{"n_layer": 9, "experts_per_token": 8, "init_std_router": 0.0303, "tie_embeddings": true, "optimizer": "muon_variant", "grad_clip": 1.0, "batch_tokens": 65536, "steps": 5948}
Below are experts of layer 4 (counted from 0) of a mixture-of-experts language model. Rows are named up (a neuron's input weights, with its number), down (a neuron's output weights, with its number) and show model dimensions 0-223. Each number is 128 + 32 x the weight over its row's rms, rounded and kept within 0 to 255. Numbers have three digits each.
Before each expert's rows: "comes after" lists some tokens at least twice as common just before its tokens as in all text. This comes from a sample of Wikipedia text that the model never trained on. Tokens count by the router's weight.

# expert 114
comes after: "s", "S", " S", " Al", " A", " As"
up0:146143132121156094090108132118167104133144133124214161090135084160163137177140089147125139114172132195132163074162078131119100085138170131152135105126122148140063098136057106104145103089171184175103157093117138129162121103151120114127123078141118140133166076126115118110140080150095185147217186152120098118136168193105101098112154123126133090113165137113088144092062157107125060122106180128146088184121137100144115152103168114163131202077172139087154148111120148093153076048097118135169101126160105117151142206109197128171084146133169166123111124155075100092129124189078136115138161070102155114160124192091099152136060103114085132132110161152108147094111161127109135128128
down0:151096148144196139135093095170115128123134148160146078139153153178071115090076059090189053069120145179129147059149112104159156134124167064130113151177124143124114152123123161109088106153164091105131136124101175149114098131101150121098156129163076107131150106122085115134183080169171111071139178130117136098154107134076114160105064151135137139108162152117148124117117107083126170128071158114073150088205106112155068115079123150155173123128113111061173147174172094116153119145161069077147148120109171086150089138074148106097157129124146146130099144133113114093188103085164159114157077165080159186177141131109200096117097161159158149186097140161098122132123161114168134122130
up1:090133189085161112156106075130147119165091146132143165164080069158168134143111141142110070136145119100149107124169100185108071111119119149080075064103135122126056170181180208127211094121140182093100161092125119125093149183140136106167117116101112095109189172159155099097149092134129098150126099112121212178146098121152109159051118092140125125147144117087157160146134129190164140161077126190136153126128137103125121131096116136177074155144092180108153136008109111125142163124116120116116112119176085119146160091164145137114198121105094129081161121144109189181137086130112138131147158162121119087101142138134100118143079159134117165099125106112131131134169164086116077129124
down1:101154139093140137138135106168123093132107102063138111152137128105144103123174060162115106142164118166177129155172089196110076088184108076089163124069117128119129144123166168065147168179071125119097118180149137171121077109113139137105133123087156117107139129121118118097158080158091160133162110205107135142113138117126121132111068134100141156107102147149116078153114132144140111121123119097126096098122065173121124108079122155156164178138123156090133058080149138161135182140137130147091144107110125156147189111146084163112146132167095120134088092149087137149093188141071153098109073182094191114072085094133188145113196113180120103196205123186091141205112143083129166098146
up2:128075118130137105144160063140083122150147146147101172157097149115106144168094144206166131157153060155111189142101149101100172103104111134129176139110052195102112117079161187099141118115113160145082153088136105108145142085099158147078086097116098122097115126182171224142095106082192100137142160150136137124100101078131143093134102187102130126111099140141113133136164120125088111174147108161149094076080079148098125169091107148148140193133136100088201083083103139196100193109099119126120142133083107086149166122153113103170103055154188126110138160150159104136142120133080165112124093170092117129173117111090135171188082123136134087132132142119137174116097173114126131184153
down2:152118152135081157162133152100120130152192136162109189106125067128153151107157091091143092201115137154113154112084178094094058100091161180129132121086141156132078069111165136077144154088120089134123158106124143074173097135068120158092098144136170134093095207149107140120165110142086091153096139168128105093126127116127111115099138133101139135100115123074071127142141147148133132095161098177197129113141135096139184152171114125139169122081184132150161160145111154107140202153113176137112108117135143164134181117121135078120129110155150063139081075078106128177102154157119149148156142109135145041169148164176066165122131187077115158123163099150105100037129094108120080180156
up3:110149114123133149160076202110111124133109136106122104134132180080135120100109159082082114121097133138063159114194111055080077150110048118136148111184087125150120115131103148121142167127160154082082090167105146117194171134151153115069157123139140104124110087075119161146116162131169121152144118158115183192126145143168158113137131126118137167113095073101179129121161141145123136182073139118139199109130134143186105140156084073141123182157102107174182177162100150117168111109071169096152111157183141134069058139042115154155167210114158149096164138120135138143144140083118124088097127130116143086048074123155154120109107118141155078129113095129140136132208135144109122136105
down3:138158146116075119080177101187136143161056143100129163141130082160102086085134113116141144138139143073096078149107082126119074120168115126133085099127163105119111113133172165147058170049191085159143134119144099155152153149087052136116130106173111129107157153114086066142175105125104104146079085124172155093181171124122079151114114158151135106153158120130131117129131092204135057153167087100085136160128137159091180108164121139139147098138110184096109200137157143138156108181040154120101101158124102108153130118220088110143163085118124165125173142119171146135132150091187164114147074095159114108149188108125116111162157141187099135118124132139129119106124103167145079148070

# expert 157
comes after: " |", "\n", ".", ")", "==", "---|---|---|---|"
up0:152144128015111118114130165065069061163083112161148085115102172127104148107158203141146156199156093113090138110208147149096142200068105148080078160191109093128129172130156101159122110156204076088120153127155198171101081102162153095098171138143145115155144134073110088084150148122163130135109138105141113141157127064112111122176108113109081163142114141042096145128139107131160127166110135105110094122108155128171163090133120117155117168162133149124067172134118124096141116101140179143124166168124145124172144068165131124119115087137126123108114141098094109097128124095153116113126085147139124105124129156119150081073125098088134111138154098176121176129139195118149191178172
down0:164113114089157123132142111101133116145095117047129120112163092138137086134159113098114076109106078191129186134078111082162111104094135097131176153150101174108148130215165156178147105147053125124144106112119129129095113119133137088138128124148137155107157121140136105108159127130156168136101093084112089110127052109090110128057174125153151117114102090100165126118155107172082102195095162134096173110119202084062114161121113182220126174147170083093164110148143126146140109177098136141118162154094178142134183131130114101143134083137124099160148143104126090083112102180120075093190132198101205181161121116110164116175160109112065097163173114160152133113082145120159107172114
up1:120166124119139121086134125151105153127159150085115055146117136135179192133056144166126111140118131143181135109105147163106155145191112138096119186104112118173157135124151130164160101120103155143117102122145117137113123071094122096142115095080168121193214145132183122147146160080088086164123113140146170118106086097139187118107127123060148158054113140169088167103089088067135115122127144155177116091092131152168146096125110140093135139163092112093100097152148058144107171165163124107108099181113128137144131137180146151158136092041139132130063122178188064192131171125153131113163127110091167112103086175113107079094139145126180095165111092148088100164104180098180161113068
down1:068161135166120079064153110168121123113167095136101096171143097154166196121177193169113134164116171053167115090104178142135158162133162171150086178112089153112131118147065106119181105100131119174126114126091168125154147115126125143149150057100057150155136111098051160133106132074158182126105144135129225138184114098103137158172114125110098141096155126109090101132155041101124162130129118112196124129149147155150120169125106057118085164125129126111123151118127102079115156096138162111112081121166075143145090108151129091154161119101104104061155182115092136157159115103178116129112118127143123139117147103105119072170049103148082143146170144164156119156128159072177148143139
up2:135092090114104120114087133138140148076146121152165142156165155127143105124093135150202149092126136107174132162139096060178174115119136071150177108180129139085099119111074132097132099193123126131074129111147137135147105137103166183130125094168097122132192147137111138205114153117128156136149107122156131133101148150135132100157074098141117108166102142171137081105120114180116071114087164111155018150168122187111160166108109137069119121098174109074094136091117119205111181122103133132140130185156127078179149136049165169107149114158132147111131135046110163123139100069195110099194109070116161098169144119163107115096126117156150158105131156150093129080184106170113128160070
down2:168153183194122102108178139147137107175168148126151104084133137159126078129151129171075120141156174154066113075121135069131120118114009107157114119128181107107115177081154157107066149151143152109123120121138151124088103145183104093074152093096136096082100125130124138159097108140166120109135122135129153108110169109113111144130179146155202129151079159043109198101176127125147092129127092068159160133104179138082165175086132072148148186121143092172154085151068170122095127125110130130146097142197113101168126149131133070167176157134140114147127141118157095154158153159058149105055150163130127087084123089158140090107130108148150071156143134106127108105149114117141108065153
up3:151157129182162152086135136133124100164111113189213066088089058168173120163130080098129100114110153114126096103077115148160191132138128122092154153133056146136183119100128155224127127102101139156151136170114097099111095116100145086078110189126076205128122114146173108142214178121112054178104154122108136122134080124144106138094142112099117145115075173131160141152101127164153093099106144137125107103103104183155105130088095107140169102170099116101167116097179172114122116146158124112125151153122185121137159046144153072150078124134162157141087087158134161130120185156103166102127136110133201088146083147098139113109140097174184127126133131142072127115080117122131143117071
down3:085082146171102123146068133154164144129149132099073140145197138154170140104087146150180092128111145093137159173068114077051088196093119119129096081085162117159151125160178131095130087163126147108105104166152054081156100142148137139092120118127158074135097180166175106135080140148143143149131185113117069196112136107169129099121203080085160198117113085138148111131110097104133122109143138078094088113134104094109122093160073111172053147153117116149101135149131181122138098164129127139109134118107141135175161163129112132112105101156103102151136150165135111161128162148149133198170135160163116154132087109164103141185148115101100115126127133042123147132144157062204106055164

# expert 95
comes after: "\n", " |", ".", "==", ")", " ="
up0:171079142167154070084074090077102220121124138081165157147153073069138068146060118104201147131145093122144168116189141066151151162056097125188170122160115127127094148125166136162128087168148200100124114141123102137102160171187119134154073119139093140162092116203101127177078105157199113119110105145097063108137115104100124143114154115117194126148173122119115110130129125112093131157171081148091111131123122111105174145137154128145123131108136157130119106144089081140099145111091113172129131170143054108106105104096097118110107142122148121111146141128114155141120055112158127116163089146153125120173146117204162114129108104155120121145105172142137184163217166136088160121074
down0:189129104120146164123097135156196142219082161114173072149115109131134143113133141134134105148120122119128137063135131108073115089102060104171132131090163146079132130043190172109091136198133158129101131154135102142098112183110151103118088113177138110110132142109109105110133135178186076146148080148165110181152171140097120160127143160125140085083114121160103116065099142165081145164064167093171121103153103153095099110072127135163138125141119084189174152138156186164074138107084111186107107115203100121122147148137114077074128128169139079134204090096145150100077102120128118133128105112146101095066186111187116155123092165127094121115145145166123148122112136161096171170138
up1:099127153144114097098173107120119151113145125094066203119122097148112183156128092141124112122099125180178196095090172143098138174105124132081139147138109069102147099092085158089157100086093104131200120106118082139104128093142114075175088115121146119150148113195128145131128164179092132157087124137143159097144152162104130126118057151111106155122187098185118106082121173149138165095084113174134157116103100180114116112149064149171195149069085103170120087093142113098174155077185094123136150142129174108114203161146160148134111150060123119096147136154147142135145188118159132122178152133147178127085145181114098180175103153127116140135108195160100070079099140079132087155169
down1:162122166116164123136180145131103093111145177122170200125167071160180147063090081143108119106123103141186115074133097087097156156093075159146147181117158130166102122103102168151138126108119155104162156117106146125175105104130121100132109125107070068108103146115138129152158060158148103126091133219135131057140150128122178158119107170126144129107107142160128173105219079113163118156128120152173135107147079137213148126068145124116105084108122122096094127193106139146168155150185101137140135075140120129106150150145110153117138147069056114134095143094154092126114170120143151137094090084102076097090086143184081130110180085202128136182098090087104114105136139138116139150194
up2:139135149112093160158148181176095130159087098126177089136143113052207073088140171103121089154136212197106121114142108104079074101079086082131137152130122145153109122143132110161194187101138155167117069112144142180081142178141146118097100117123138157131127081139147178181106129085111160148121121136125119146217178100157092071111164136098177097130103120085162123177119130103149080133120108136092149133152141116074116119165186147121091133111149080099102192132157114153147102180106053130110118161183106112096121119100126133161186133163102166089112093129127102111039129095148131145106129163135158095136182098157150159102167099129101152130118095174160100114142155136203116137146
down2:134087123188125158126112071117118142136145138141169093088150084158171178117091118123138158105135123138124123096157114072080120172139057138095159103202183108166123133130138130103097169121133094104150115061111127077098110132166167141130152148160137111104130097104169118150146088092072157096117162144132131136167174127157183127129131139140111137127224113167149131098175125115144189114112140170191149141136065136119163100106099117095123087147140081158098076107070105095156137184115116161173178077128138174140076124121160095155128108120087148101110118141136138199197086123181095131091084091089107039152112136155158127095150162158167162172127120108150089134049150095120179050121
up3:113204151112121101143136150151183139121151138154171090116101095153076149118141122137130066122073113096166090210131095151108156156130157136088154146077164139138161122067101135166161171080163148140094122127154148155075146191150116124112147071096086164118120121082161193145129163114060080093094159110180116189143141145131170127115146129109162061077088148141160112114177094197078173131121080109106147141061143152120112137172154134147126101140147171065079136144122149102147128114131150082093122061112136099159167053141154133120086144126166132138163173164140134084110139086065129148149132155163126078142141181129087119144145165123070096127093124102130073078079112166144152083152
down3:135202089156135129124104140150102087076118099239165163164135147141125098107133136145141099164138146085141108161087159111113155121099088142161085143157088110149118113178182135113169116084159123090079147108101134138150115133160061109134119180144126110150084113118119103160192145119141104205151123061076123191112109156181122170134128155145103093115095105139103124106102144131179124140180101084133106076172130164173159148170155134133102152114157118137094106106072163166133196105113126104128125187102056123120111149113199110138145100158162043097130157125089072107096164117096141148141136087129062134129113155149125141094132086075134106079154136046160131099178124199119119103169